Experts of a small language model.
Experts: 96 experts in each of 8 layers, 96 SwiGLU neurons an expert, 2 picks a token, a sigmoid router, a shared expert of 128 neurons.
Training: a variant of Adam for the experts, 622M tokens, 6610 steps.
Below are experts of layer 3 (counted from 0) of a mixture-of-experts language model. Rows are named router (the router's row for the expert), gate (a neuron's input weights, with its number), up (a neuron's input weights, with its number) and show model dimensions 0-159. Each number is 128 + 24 x the weight over its row's rms, rounded and kept within 0 to 255. Numbers have three digits each.
Before each expert's rows: a language model's description of what the expert responds to. This comes from a sample of Wikipedia text that the model never trained on.

# expert 5
Prepositions like by, at, from after passive or motion verbs, plus located, based, led, due, according, attended, starring.
router:107154123152133120159174120130114094105141128096110133139130090148122159093139138115080127092150121100172132108074124125100119116106163144121148105121111118119105116111094143112112140127141108096057154115148146110127129108137138126132148109134124143129116114140155084166106140162144147103142129162148165077153098130154117126125145135127149127136111089129113131083186120090084121140140165157137118124143094149117176133105107155110099138153141165105150092141160090153107125162123121
gate0:121135148117105128159112109158109122124096115099140144146097128149112188141116082165134104089119129120144097128079152117119156117110147120143151142196064117058168167104107131120118098118141153146169141136119113119082103113129149099108115126117117146121105126140093101095113101143108127122145108144121117139138100112054150154164086129138152124133129109132138159103147140053112155143122118141157161103097148122147145143112140133109094175154122107139119102109148121114114113103137160
up0:118111104128165086109106172156187122152138173146120141130103115101152081108148157117151106148174171149086132085114110134135132171148119134084117131101139155182129120119154114144102136112079103159112108159132119103188123107148119129168123136141143110106113125129149123138143164127098169141146123117112134128136123165165128108141118128131108100116091148114101137085099124127176139092150138111104135162126150159108118114111106111117174110145153083080157087129121126093116146128146155
gate1:103125109111173147107109132117127114112123099146135123098143121115096114144111127153092158090095079119104135136138150132087071150132178171127117106160127112120134125138138163112104129173141138133150146120137114072103117149127127120117142121149153145098078120080148120125105127126075140159107141132139131128110167172101163160145147137148138130135100133091148168145150103138120158161109161133150110090134102094161104151137136116113166123128089150109114105131176125151086110136141096
up1:095133129114139118176101110098091161091140121167115154130115140136105130125158142175126129157096163090166145125211132135122118087107115097124176131135116130138104139140155135103130145095131122143132122170182115120152123132119099102115108134139103123087091129161124106115142140126104165124093127066144174145116183140089123118135146116170075119131118133091118136088104140152174116154121120175106079115121101115096113142123121126111140088141131144119137158147142106119109124119112095
gate2:153133113079130100178102146118083074141098134176147101122144104100125114133189118118124125150105137115111123142138096148135117163110161140144103114149131121149132119109095164096162109154098084149137097155124119114147100152112122166122155143118115095131138213140122096113145122127140120081117147098110157133113149128143111119125117143124139159134072136149090101096140156131135096165149149148077119166167157100142104108106113092107177114123145111143136161073153149114131118144111116
up2:093145119065153128119124082117128154139183159156129112123176138117130097169092152115141120155142142143180098146113157157137140150137118120121133100095152110140134122129118134162150141108114093144154155132142127116145125101104114135103169112120151096150099141106126131134127124137164163097138141157155116156119150134128104095102107107108117113117132142163113113156173151100137101110121114144135098148157101105090134180132087115135155129101136162117134120133120123090142112069099153

# expert 63
Capitalized final words of place names and titles, such as Street, River, Creek, Avenue, Bridge, and words in song or album titles.
router:124148090118160108153149144114123111094133113141111126138146072107118145146128108118115123113127142109100156082131120158111118136124159108102177110134069132151096113143092116131114107154123132064109146085153143130134121132135121082105145158152104130142100140120130119137101116140142101098113213125121132088111131141193147116158125093126138150111126125103116142086126117130080126142159121133146170158130175153085164126118134130137120161143099146114112123172130120180103131129121112
gate2:099142135158153156136113133139150167126118106131102118130108115077131122124153159102108119164138154156136140127136139139151146136129153085108147132186125117129175102143156141072151116115177146077145150137171129137135131109176108122164113117168111111120107148166119144151154133127109113133146171181101178137134134098111126152133146161121134111173129125160089163118143157150122127102148128136118112099134117178138171129154140132104090149110142133124093125152123134113156093167141119
up2:114105107131153120151164128102140118106116153135147136127126126141140127162107119127072110126115121116134097166137134119088115142132111110114128109148123122140102146137143120141105153130162117118085106114128132130132172176112139122102111161113120154115133120129103100121132086109130136093138110089133099144119089141131176131120170112136132140105112114125138149104132120197124135142098106105131127160143081122131108141172131107109121134140115092139142128117119161105125192115163186
gate3:121114120112131124160137122115131152162141103086134151107128124081131129115111131128177144137124176100176115150152125099116132107164116127148089124145149162158109080099107167132099138129133095128132151141162125112134086168088144125146153086180097102066118151147111165126123071100163113146155123087141127117104144115129084083163085125144102081116115079097113138137131142128120095122124142134143143081150105121096142129099131136121097158110129111121140117118125085135117164078133123
up3:113104162116111151102124121163136112093112135120105101126137124107111087173139074106117101121101125151124120128151112145130149150080158148146154138123140109112128126102144103100158167096106105096149096143152146188150174094132137123109105112134114174149127144102128142127141154163165147127096135136126134134113142092149138166143144105125154117123174111172164133171118094135097136135103129137133105144101132123102104094131154130162141109128111129138142117114158130136149109158143137
gate4:099152122133129096101127127109148097139157081133123121153156134120062107109158094126146129153099121173115108123120118124122119124155144107160115096170118123129084125152114148108147123139169128077071151123168096158195138148130112153121172135132170145141107118103131116118119115100089113107105134121087078144146141152113136124119099136101131083128117148133139144137086117143106136141114107127145152149130122109089134133179174161124120141109115143104126119140133104134068111105117130
up4:124164129159135112100119110132129117138140110134126072097155082101099168115107164159115167112104140167109150126115160150154119133100121109147116074152125100127093143126137127132132101148169125079131134114125087145187136081134137131132180115107164109116095130157141112120110147113108127093124144067103083140099135159135175125107138134156123122099138102164178182136110114138127128124126128113109163127175113089094141133178144140140145144140140149098133122135090087156077089097126115

# expert 24
Wiki heading markers ==, ===, ==== and section-opening words like See, Personal, plus quantity words such as several, some, various.
router:117168136095112120135158145118100125123141112134093120115159124138120124127126121123117159141134151122083114124112130148075143130150149122121166122114096136101134071131111145116129124170122153121127116144140146158156126121141128136100133134157104095134138122102088054191148106120131130075138134158182138095164126113168124119105139109149118210154107131097115161100113114099133124101149127146149110107156140116102113117165115131082132166124117111092139160155118158140122138103133150
gate0:124106128111128090143115104140149108120163096120134170138147132118115132125112144136154109121113142138138121130114118138110154140141111132135160105123148127122122144154174101131098089137133164122175070161126158113109143152146081132076112104076174114096146147120090170158139163099105185124143157162141089101149129153134113128178107138125165123141109124109098135134132120119136115118102126126141108137136152133100120103143109125107071156151137104133143119163132116161126165154140128
up0:094138084097088078086098139124107172097099125148185128110125122132179158127132100101153135137131124111095132100128128131174152163166144137135118151118094124099160086150150137146178142116130109129126143147153095129139143079099151135117148149134100128138145100149151101114117115130107131132119154121109163149115128120149143154138143089136140138079101154173099101144141124121148166111160107130121140133115148163114140093160147103200143124131139161165117134148103200144133079123118162
gate1:083161143145093118115124149118161155105149134128148136114110132145100129160111114143104108112106131115089155168100131102083122154120117118149149175105143114123135131165124137125198167139120089101113133169141132144135096128148146134116161105168095179133126121153133129125087156117106159156141173141118129117164105146158150083080098121165148174123104075155124125099130125139150129149107123162149127114131129159117101179157136112113130142131146164119167084143155146134111098126108112
up1:123153156141143129161118140130141110139144080120114146150109091136110137179116108168135109147146133134096130150116134136112124130128152145172137148162138110131119102137135118163122149110122136153131143154109140148114143128161173124137195108119122096179130151135138114155115147119118160135123138157170134142156119131144157098098135150134154173142120105103123157097097148122131152086094119147147095132122174121127109145108113121069134108156119120159127124163166179133077098138115141
gate2:101119116112075168118095154124126118149113112155133125084150138147147107139112125199122133151122132129113122098141122135116146114111111091122152123145147107100059141167132131170196144119124126109130139139160118141111152118129169151113146099129086167139091118135163114104129161133114120111133094150144119127150147135124121112132134126120154161134133109134115150134140119145125165088145098156105124133152110097079110122119116126086165148123117118175134135148165150125106148175142154
up2:138152165116156083109135155136143154122135151155093112150089084110158092133155120119114139111112122101118149137143121113109104145144143122122150113125137141151137130073098112111112090153152149138135148127148150121091136144123119089156056167097150115143133171114121131124155109129136128169088101128130100077107155149122128146146109151136135118149116094114140102162092158104115141133150107108122100137152117179210101092128109144153083131128107116125137125121097161151140133044118116

# expert 61
Spaces before scores, numbers and table values in sports results and tables, such as "Heat 3", "72–39", plus by and per.
router:096103107155107121153171087142102145103139123114130146147135082154141132110147099127092132109128109107167122094105112157165134123160111119125140130125125120128120116078102128107113146132130130132102143154174152164196156134154130149123148182173134130165096146099149107160125111104113147114119148145138155052122128139141138126140144127170120141104126132139096157114132154094122123105180107148126126135142159149110175142134123139108120135124110112111147108132122137157135128118112123
gate1:106129126130145152125182132135126153108132119156143135139120118121101129097124141111133099129114120109152146166130145116130119105147118160108141139128093111125082114130170126137138120155136105157122107115113143108158123109141178117150123081129139134159127122127092117178160117138127134139108117103180137122113121094126101125154133091144151092106130153134120107128117130095143077157111134139148116060067116130144131176128124129135108084144120119114139124137199132135101123118115124
up1:139109087129142131130114113125155140139139136116175136171140142151158150116140113170117122163110087134121136104102122129116157202097155107115091080130114128134119133186157129132135136112149151150149119168120130102129125092106141132105099115116143118162075113146154146088126120098122098122113099162106114114138091108143149128111152130120149107186185108119114113132133100086148147108160118080137102202131150126123111124138133112096141121119143106137111133130107184141129137084180158
gate2:090133134111116119143131112130113122102083135112111118108109125145119126167161118081119107134123154089160134135168100125137156087122104161089158143102129098165144118109130121106139148101157104133140107173100092093115113178108089126095132133130113139135141127140151097138092151140109097094101126161141157126134158107132139103113075130144107102091123084142108147124127115141128053120068119100105112151113140116104185157094099174131140086143127195139087133140150159174150114153106094
up2:070122117091144142124125104139121126117102173159102148166126139141107133144123114175096095150157143117146142137100160145147110081134098106142143127116091102149096117134111087153130177102131121128108126085158113145160117138132158170134101147137122146164170170092110102121103141172102110128124103113144155135151152114084119113125100129122123114129127097119131115116126147157139137110120140157078113125076122131161120178094118160107109087111120132169114125168123139139144128154083132
gate3:105108103108138162144083133163108103106120160128138117107118103147109116090133125125113109153140157123154152130122138128174149120156143139131107151116097172116174089128126161113110096133115151131064117120134127108164160103116158120108118163153119134104126133152127124162123123170148126117096095112124122102116161133145147125124130113157125129111131073118120189091101135100100138096165124147099090168154110190125170160101082114102143148115130138123126153128131137122106107140093128
up3:107124087129150143147160132115136141102105165131145127157084053141096128088118126162135089144133108132124122145131133145150171130157122140142074107154134196145104100157117117125160149104122120111114115124117102128155158100103154131132129161135096117162120113133165126103107137135153098133133103104127113152149102133106118172143152156108145146152115140078124122055149174107141157110172093103128112170134118125157096099123090119130169123140100108118110128136158138113135092115093152

# expert 40
Sentence-ending periods and decimal points inside numbers such as coordinates and molar masses, plus the pronouns this and there.
router:108124145067170176136117133142121144140173126116113118123198108156128103119130102082118091109108104113139133130131120149134161143173159092121151130122105091159125113105113089156131142143105106106096111123170133115168141123173141113115130145119127134102087146112107132108114144143094143103137184164155141098113133129139162117104133143145139132119129142074089133085099133138070118119152176142108148155108120106151121094134140111125134136142107144108132097143166160136101103139119150
gate0:115112093181095125097129116104129127103136134111121137123171136145132158145132096154116096126116129114126110161131123110114128103148101132109124101121103135156086159124134174101135155126118132101095122139141145129135157139116121105157186155137136163127114110104124159168130138134120139110147104154127118165106115137101157160115124081128144122127115098174076155100153094151088140090117166151171137101102142115119141164131134130133149182156145150163133115117161105115137160134135098
up0:145087177138153169119138086082153127141132102148109114151111094111101096158112143135144126182159089134125107148131123095131120129156102096121132123135105142163124133141098118122126121127089132107098079123135107113123111058147190093093095149114135127134125142149095113091127137130102189177113124119142098166103134137108098146141112130112128147140157129145149126136142172141138149140149129123117148137117152131165100132134131142129130153151150128128131143109118078127082171090133168
gate1:140127119086124138150118140117150106160091119150100085152157112126134164104122136131165094112125160162095150102097113120152086122101108143145104141147138131101109077127132130127116097129111134089148160154155095089145151143153121146142116152097095156129140112127109110110132159063146122129136117122096137151143108120145126109121177106142162179102150112105109069140124091101125127096123152120128123132144137161092136088135114157138137181081112098136171178150121144121172098136161132
up1:095136102109122139109146129136131135131129141087127114131115133099122167092123117126146107125130109119165114124118201088144125156146138119113105105123141080142097132110138157104137099143101159146161167100144119091128124101118131132114103158123115155114138116119091160142152075093116075123080112111096157140136086161178090109120153129124133127077173127114114158139109115105138146164142133115145108155187137128184120155104110065166106081134106132121156120114158149146147136161079105
gate2:148114162123133127138151124128130139176080175102117125111162147136149112103086121140136149121122097128100129091141117114151125143131135154164138093104108165124139128097122097101094154138067096148164149109143131136140121099133122139151124107116096123113129117098108129165143115102126105125126151077134150112113128122122122072119130146105142147109127123129097114136173124154087068156111118142113121099122107131112164108125073106132126122122074112101115128170113134124113127139141125
up2:164138151099133109131170143147110130082151144123106128132111121096139096138089120131123169111147134075121120108112093113121166107098178137156163144108071100151146132099087133106121110122171146118138157139113103151139125133106118105131091108126115144139147149151129135141141117118174102148093181143150106106128142141143092128150129136116124087127105147151101127099134138094074192119133143099150178098097111110136102105135148141112113164154114144134138117175117155139119135115140079

# expert 25
Adjectives of nation, party or field before a noun, such as American, National, British, Democratic, industrial, Christian.
router:111138144095099162153153125192125137146116119124092131124194048124122130094139109118114134116118116138124149125152159128113151146166172106138129085164068116134108103109102153110092154117106094109112133122136178088149110160142113126112121134130137132151137154119131099163150091113133115172106152154147162109151120105134099101137139120132135154120096114076118137114130118113129106106141163102142096102165144124137150153130136108104141148113108159088151107197128130144132140097139140
gate1:157148106129194100118134121151127151147082131147167149112101133119110112103132116169146134141100108093117120137137154115126133111186110099110095152134171123137107116128129133136130108133129122135136081121107134131126126100103107150126126120130064119118145151135164149125101128096130157117144097060100130133138164112086137098155082101133151129114106096156147098146148092103132137106086096153121109139147118125099131130143132102138092156152115091106103106135113094128120070141128122
up1:153151158101162084126105113153112165091151135161146097123091138083127153097162158111170138098091097110133091084114122139110150120134116130104094132109150127148097111174144119166158116144152161174135122101114158107147132174060130086130117112132107115101138125139148106107128121104096189147109123119182124126101109152092119125149164109150155100137111111103156137135176102123138140149102143164107132132123120136140138125136127129109116119139116107116185054109128140166124104100128160
gate2:132159129111136119129122106139135156139123123129120126139179070130113183096161125128122117140117092137120162122162125159106142116158108057147102155143123113159158143157131155088125165107130131106130159158160119163135125159157146137143112144086104140153140169132095162124099110086069120091138169127140130155117153130126136153136110103134093149116162107097139150110146123093148075124141137142110136143118118145118125115172135167148097166106163106094094116182142100135128134119145137
up2:154104115153096135142131131151119136094162148126095117112129180091138145148169109145150117138104155155138095118133084156121174105159122148094161111122155118072120142076131135113177146102149107117114132147114130104103147124124108092119169133105124115092128123147164099185151155155142104132162125146160121112137155130153118124192152133101135078129100112132128127134132128105090119154133115130163133127106136127108154095102168166132155152154120139105093118099142073127117112143136105
gate3:134103128161088201150141097125138128046135146118140141141115163092122120141125081124100102118098102116123115116089168090118116123116126129075123145122132084131111134130093154139112173067095124111143103136125131111108142137143122105114137131104136149151112124130148078140097128138097127140155114106119096140099112124134128118129139116102136170090137139154120107122122104102099102139113135110150103176114170108145121129122151186101126116127122161146165130144118172101124137138123111
up3:118158120137109142144098164191144135137151119162121132101125108092126096065154116139089133126167161135082134171150134118101114124119140135163119121142074145149089120143149146126094115140100115131148106142136171097173123114144103178128109161136095127095153133126126148147130146110140156113111121143134155137150110105138124119126144127196144132112153062125113118096079131105132168123130123109161139130159107132148112141134165135117090165136150139127132116113097088112150133124127155

# expert 13
The word of after nouns in titles and phrases, plus by, de, des, Saint, and = in headings, such as "Seal of", "levels of".
router:094131117131140154152192140180125167116139124133170156154115083117146135089117119141138098118105140125126142153134109141134137100133138093141176132134087113134096103118114166094122159149157124107104089128142135142126140166150141177119131147124139096154112143142163102122174133145122076145132118137161134076152148112160140124145143110116170092105134115129167110115099160136098140103123151118133119135171111126113110115137087093107119132140138093054169107174123091159093156128091124
gate0:119135160163140113129119176120114120098124130095112169106111143073137133094186099097100140137143139117136122126116131132071141142119093116120094124174096114125127147130132089132198122129105136147137138080135143103140094127084147148150151082129168158138122144146112132139124132099128125116161138118116126145109125109127125149178104133131102137115144092132091104125151144115140112182174121124151153130178155125109119158116145138147085140099134187105138110165140138136104130141124104
up0:149173126084119172108167127143109127138079163128095114119136102150125134131115168126104142081110126121143090105134121146130140126142163129160147141074170106123176122134128121130118092136102132110135150140142084113126143090138108092139160104173117102173144115100134114130124094125108107094148132134136144120134082142173103121151112156141101109131136151106107150132120105169124093141129155135104118145047138126141137141129114126135123145116100112135089095153135127128121117127111096
gate1:136101111096114089134088101106152133148148136183126167143115092109171107125110151124126136126145089116140121162185126104111140119077103115159105115164168143105127138131167122123146125103116153158121124134144105142107104157091155142081110131153181167114118125113090107132137104104136116153124110115131140084118113126083125097105173117076174112132134097156125106117135157136145134184148089123119126157122103151133142122100119132110102153183113140125102130156086118130140171106156141
up1:141135154163096116142180128110170119110125159093129102128111125180111177130101103104097115146153164169125102144153169115129141116127111106153110080144113118136120096097110100086096168114119126116122138131104157128148139077145145163138112157079138143109135105098153154124115138137146157161151109144143127086112090129113111130108117141147125154145118157119142093157119077106113141111085132122136093135109119195135127119125083145130119129145104162174185177147101087140113118158120153
gate2:083131122116113107133114097124089102133114145153146122108144121154120103085123131147145075150111125081160142164169159123124096141138085159121124154120119126128114140154142131132155076114124134156147151082134118080113127168188128097100107133110087110122102141082111148112144135123091123150090138091116134138143094189131140163125138112142132135093127155122120149085146158122138136214160111154119130141137139159132145098085156099086135125124123127122170125145136177150116161130111137
up2:077111134099111146142158189109099139131117127151138151088147128161123136105161148113137106130118173130143099166072111109113117170098105117098140151161163136094121169114144127076129132131135110116119136127151102123104133152191155131124125142138116147112153126125109114111151095104092115144098118115162137131145122134106112093123113151158134126123113100163132176107114141175136140128131110132123135144121133153129123146140180108114145103064109094107161141104157145143130155123121122

# expert 47
Blank cells and digits in vote and roster tables, plus scattered nouns and verbs like command, engine, cell, allows, students.
router:139131104122150139144155129129100126096121122102105160113157078151177147113146102127101118098117096104163124098126134140125158121163174133126134160156117092119120092146082130141089152121129137105123116144155132110130121096096150125118141142131142096162136131099168118153165109084104110106095176143158118050123104120147131141128151096110114155145102136132125140113147154097087110086185190124141172131135133118129137104148094120098156163109122153098106136150139124153122102122144092
gate0:118123098121118153101183147128084133148124096137153111137127130138139117123093119132151135087148109133155151141142068148122117099112132098147123101100150156144169111073066100115115108149121067135110172168134161096111123123164153166146132150099121122109153120142171125126169137100157175123153108137155136079167121165143163100135113119113157133114147158108168140126164125102118167103117127151105143057113146137135154127096101119091096146126128150122133110140175127111113132139131112
up0:152106119182163142103124122123146088125121140109104122124106098171140146141114117161141188157120152174140138119089129096100106068137152116118097137121129071150139119108117165133105075159093122163099155065140117097126150143136158143098089116143136117130126110089147151112162133133077140173175130111130093098098126106095145132131127128139169096119111145097107136145166145130124154169137110124130082066118142155112109070118153120123079124161116104169119140145148149118160106114153120
gate1:174120127105080144113138131092102116127104085132114128146143137179120109104109122127108141126066126108173115103120168122196141150139123124115093128134130144144141150150113110156144107147060147147088105111120141171116115117166123104124103095125145108187137134105136104077111098116106099143109090146136145139152123143137129139096125116181138172121137116113139124125101196124154143096105135139152110156129098104140142140165111105115138129125149119131160102159111171095163117141130168
up1:129172139167105115155156143175122119132131092119068164103146156129109160144060169144157101172139159095069124151147125109104130191123159110130112147138118108100136136089148109104068119107141120135164105134099108087121150152133121112107116148139162169105120119096141148163115135122113178097164157098073097114160123089086150113094131078114148081138120088163177140106135119110165151144157139107118153159129157165134129166136128152108121138135149122136112098117120131109134092126131120
gate2:147112134115136111111156116153102158128205117131173132151113151162098114088116147112108105134172073140151062116124081173116133123123109111138128101100138122137138109136131124163133143126111167148091159132149131072106128126126153123113091093132160121146140117130120137118112124110103139142105128152116147120095128135091129114173158131096137128136125153086140108144123130135102095113086150131135102148134152124121119154144110181156169104170099130126141153144156123151096156128121108
up2:175161129154111127096121121135101172122087136083113115150153135125117166162151142119104124115137145109086146128162079141123133164148160113159085104126104130111136134128110140103098090120155125092086146122130057183131090083137147148134153160106123131111115166155164144114124086173142070149142140175098126159136122099158103135138144117133125148082113103133105128120106138114121135104132113119123086134141126163096176067102114120126134113111132188123138123153117127135128131120098128

# expert 29
Blank cells, pipes and semicolons in election and sports tables, plus result words like hold, gain, Swing, Unionist, Labour.
router:126157160141093160132157102124116146125117127163122160140137049087125138074126130126100149115102119092156170077148159178121127125169155149135125175110122143135130102101111123168109109097083157102142115139174141107137101102127122132144110107143131121142111150102126088176134123086100165116127149135150189126141112099136127103107150134155116129116151106115136164101140127109121081132165124123176125124130123157112155138166114116073128163129104132085145081149093125149098131141096092
gate0:132138128129129074155146107105154127123137096147097120163128135149099112102131101176126102117114097139116104138131160177150127116142161143137137135106168160116121180153170135145132112132119136124116151110129111131093136123160139141163128117130118172109108169175127129119099143143140106168072075116163102130137151115126106084113143138163123131096117103113138127100093143109102123132103124158153131127152141130129102113116132141131091144109126092124145095149121115135118100089144150
up0:102145150118175129141137136172173144116120147145113127100109138136137143117136097122121118128165146124167110104117109161142131099117126117163098151128129148124139174146172119144128114156060085130142111101105176092102083118129059136174120157103143147122134135106143141109100138128129110101116080123109116129138135068144161119094098113121164120143093087124110150127121140140112102128130078142142145087106154148136130119133166137125141118088097115148109113153166134165125128073140143
gate1:162156131134146108064113124147087149150148160100098149136162162144065156122099108108125100098114152172053099107126141132100138105141161117136132176117099148111129137087121129105145126122126131127132142133136134101115120073162134129100167108148101145100130151138126137153146097131136114109143108109140136128116113147137102117099114138144126161100121118132092133075113090144119103088119156101131164077102133131141115132101109127124125136092160168096163140129109138128147106151113114
up1:168121135149131104149127136119146150109141132104140152158125161125137112150120100137165129153162106097112155160099113125126143128143108128163121116127113116108122082137101109092146128131163139150179113142105155098173140130121126203111100146102174079123112114114181169085125109103121152132078132116129055117100113128108134181131109140103177125104093135167164095163148162116114176116120148103113099135146110156105138149123127140151137133143098085146081111110135078081101140139137126
gate2:129109195104109138140129087146114121131124132154115079119145098120127113129134107117125176160123121114144096140166128119101144164136109146093197092097134051109131143119170149134101142130141119119132132140095166093085123177098120135138129127119147193176105131125152189161132135148109101106136096155105132096134157098126112135166113154124163118107137191115126142131112114118109082099095170136158127136140129141133152113159115185144134119096143103109148128110114132126112139093104137
up2:141124174173124130101146110157146069109155124193089097124118129103091140123128136107137155126154139126086146139142098092148113116120150127093122120147181089136112138138141146105129119084102144132186146190081117130077102088159127122137074115149123133141114108107110114083102108088118103157112141132148151124098163105128117162156144126157165141126073107131162116133164131107135112155153142107133097133135127131152138122108125142105097132089133091153125171119110112122067130111062085

# expert 18
Bare space tokens in tables and infobox fields before a number, plus approximating prepositions like between, about, around and where, coordinates and currency signs.
router:118164177131140121129157153143139160088137110112133138127155140128120130102159098122098126145141130120128140111103152134088115167126140156143141129170141100108145073139100106100117130144148155088099118133142112147151144129131158085118126157112119185119105140096163081129139086112144149141135159142181161083119135107152168100151154134148103115126104157127146122110145125080131127120148160160127137111136149082088161134176091162157120174114087098114133064132153130144105124105129116
gate1:165139127136145121139107141139128126140119133165102106136101121086141115158166070139124132137142114103083128121127123088152107119134111103119149153094130086154117104166149108108154111139120129138098111161113155133096146128195100120190108147124133151117095135135159107136110154141119192120104109123095156120127146147136134139107134148154120104139075174123143134101122118084100079157148132152105182090113143118123093112117100124150119135170190090127134110136126146149099084133098128
up1:071157096151135118116126137171120142104119160068123163120139106121105115113164132116158129132112148108193153110153153125137142093170101116096102099128134157128124135132085147155154132126119103112167128109146131128125091109094126098091114109156112098182142127107162099159117124132121092096117139118128099138121133127106173088136092116122123119109128092093134149101146120181132109139113132112115085151106081140139117110095080129128118138092153140116155162130122141107155142093162140
gate2:089120118141162116155155155172118153130131117136187162139100162134102115118099142126150129158138124110104154094098116148059112150084074110125113119144126146158091129158123167105153149125131139077122096135124123103143144136150130146070157095095104144155136092153173112156126110133127130153135147133128151119145101112154135103145138087154121110162139139070133122136181081092115121166112145144115125126105113124098104133118140107164143138131115095139116119106122144103156151152157150
up2:161099139124139116153136123092149124118150143083152145113128128143127125147114130126136143104114058143145116109124125149156107133123161116147128144180105100066134116093147117115112129146116177122135120124142110122115150132098133104094113121107148105135120080124097125097157146150131106141191113107129083095120107113123104101146134109097098168113140112143120103138139146130133172073141116120144122125153122159135095107146145114103162143155090154118103104114177099159125151154104124
gate3:164065111137166146112142174113154101130141095086124144166143118088123167127141153098111158132117089104139133131093085135114126144131093111125130105091157130121144091117099119072097108113136124109159143142108114110146122127126091105108157139164162128113141116152111153112132165142122147148163194124135137106136150116136119098160152159110122123151116131100124101101125117119128158098144122122161130146172141164082127152124145105127101163149106169096127197154108092121074084166101138
up3:163103125118117155140152127117140153116164087175177138127126120108095101149093108115123100144161114110153120159119125134113120127111131128115134114167125106124099090122149130118112091133103103094113117149125108122112153102088127101112134177113121115142140112164137141108149138122116118152114096132162137148142131144128160098103149149155125107121153111136187146143158157089121123144091133137110100130146140104111134129135146144118136089147131105132066119108107141157136143128106161

# expert 56
Digits and decimal points inside numbers such as areas, densities, times and years, e.g. 2.3/sq mi, 19-9-7, plus "Time zone".
router:116132139118165125109135148171154164111184092155119111134108103101167110113115106126114097088139141077157115126159142204084154095149166125157118152137124091110145104091105154110122106153099150114107148121146121146130155120125147137166128154155076093137107116112122132134154111118126106109124156147152135101127127138113121097136134124096132133135127176112144130114117149068097105117133153152136149142119120134113118156134122148111138159110078141120118112151102137126097131134142128
gate2:117131125112150106161125135135090128091095124169153115094154141154133142143122120142142093099145118141133156125143125106160102149141136128132171108092135172171120128131141169134112164130055143139146091109121108115178142111173128190154111136117089135152149140126118094162122157085104143118107115109144144139127098112126148174136131146177086129083111101103129095131148088122125079142083133156125107165126122147124134136139107111115089125137137080141124092157132108106126149094108154
up2:126123094118119172053110130152090150115116160098135118067140115133140125140086160111124103122139152157153119131140160087174131130147160141156092107108160107152129063115151142137115146145086113131101103124130074131147111126127126111110183112163103143114115142096081125172106121128113064115154134115131162132110084133116145145153101130129126117116141141133129169129134092190161096112104139135093089126129091100121153140114098097117176129095120154131158123149123133138118170191131111
gate3:092115059094124141143095152163163124083127161139148124116135078061125142131139106138133134105120158127133157131125145170095141104140142124131123125168144122143134090115119100097104126132116139142077154124156104127175162134151127167133148131134097093097125121126156104111122116117115082130128132140139163188130101145117127156107108151113134129111156126102170117119149053142116099127103125148138146143155100125118179159148155099127108123107111135133116147101164165167107093177145106
up3:105105099114079134095128157158145142101125157160118146112147095131104124110165085136111169156121126114167105130142118158128119120133138074148143138167096127154131092137122113125108125148137153120143138127125131134142084118106128128149153131154119145099119147100165130107142150126122132130198109123140120157124119131128161155120133143154082112139190090150181155150140123102122110112097157158150111136125119116113140137150087145158123141134140133127111103161127116106108143157146114
gate4:128152103151176114151149136126133123129146123128130079134134121130094130122079155121112121172148131135125153149130136091112112102153130136166128152123123116141148152135166125094164156101108179146103160126109145134102153166115148117134131142173119135140137156150135144155088154112098116138108148121145153088134181141122135144098083114192163104126138141162134137138097157105136148107143133158133129091159096141141149089147072125124102121149152110144101107132122111132129130157124146
up4:177118186149096090152108146132143133131159135115139114105110157139113171105154130143148148137137092124121093166128097130083149161134082116138141118145166127109132185139090129121156171143169121108171141160139119114109151139094177119177133109102129120127146140111146125108167137100143116164112133148116095121085110130131150121135143153114159129095169137120170133131149164149156130138160060126099144146129104099126132210153164125107089134136129116112125129146132183124098081069108175

# expert 52
Auxiliaries and to after a subject, like is, would, can, may, to, usually before a verb, as in would open, can be.
router:119117146105120143129159096159091116142168156154120114140134094125161117161162137086127098138110087105142115135129145145111123145138148127133132136119118153129115099113110153125094145104122119110142137154149103116155123138135152109138113133159141171122105129118102065163154106095109124061144182105132137071168085151084119157140103151152078129131125141113132120108158105152078084105155149115124126155159153166119117125090133157081109174134119132110141159158154170141134132125159117
gate0:105136122141098131176104148146154109095155118123147161098133147108077097139123115152131134109133124093103112150153080140104150108148143137091110124110079115132117126115105158111139163158114116130122144136120150114091137161084147101127103140132092128101128137129164144107114157120091125123067132140126139125102150144088110134126096151093166132136152144145137109127143128072130105086142172177162162105129116125131141155108127151158110137128127123079118132108167145118097134144111143
up0:152098106114138124150133128099105117152122112092112096105108122133157132125123084124122170102126074166097072149157139147143111110095135137109106092122139125128117121146115114102115178090093118139140142143144112131116137133166128106120143113118105140120125146204098096105118154099171150135128135114119112132146180122143080132163155171108138154130052151126110122137148115135184080160125135139099091161142139104116130147126157141077128138152118111101108163126116115142116126124172138
gate1:092131095124119058161153146107163117144136107135103200135145125107167117110133140164093123090180118108183134120176114081150077139127110144151119153123117102190101141085123145154145151186124106150171162184098180090136095102170114089098123143127100127108154153135111101118131169131110120111139140122108117098123178108120128086110135119095135141130108101144139141183138128133153132133145153156099137096124115133092117171129137048133137139158173147109126142116114091136120115121135127
up1:141103129136164159141128127091156132139133132113115113097135173123087138130133160116150098120205114168130146121184108128139123099091097109174115144112142133115168098133165102139128101125144102143104083131115151120123130120122132162169145103162132148119149101171127139158074095133124108129132129113152124092140182144154148134083140170092099132186140136161140161146102154140149134144140102121080132092119120160078135105130107138103121165127128139125121131152144136138130136112202164
gate2:136121123111181110158091151118147125118109094121153094125122141138132101125168070154138173131135140139132125137155141122163133129139149106116191114135117121108126102131127143152112189115096132112115084143153139132122124140139103113143125109134094138126159092159126084149178076113136143128160120095119129112136154072160132128104110129117157113096144141115130139132119137113131125096139154117110139097157128187131181114184090142152125140158158135112112157154140169155131095114131167
up2:119141127122165095133141125128123132141109136124073116139135122134115105119155092135160179118153095132131149145207095121149129112123091168126116151125087135115142151121110141096139171111109097154096119169138128068098156122098146148163105129173118155146105110120159110137152115125159128095106084087114135135129213119136143129090103154100147143150087128124090108090114113145111081163118117130127132159130166135166117140118147143134069146150137113139099120094140140143103145163111148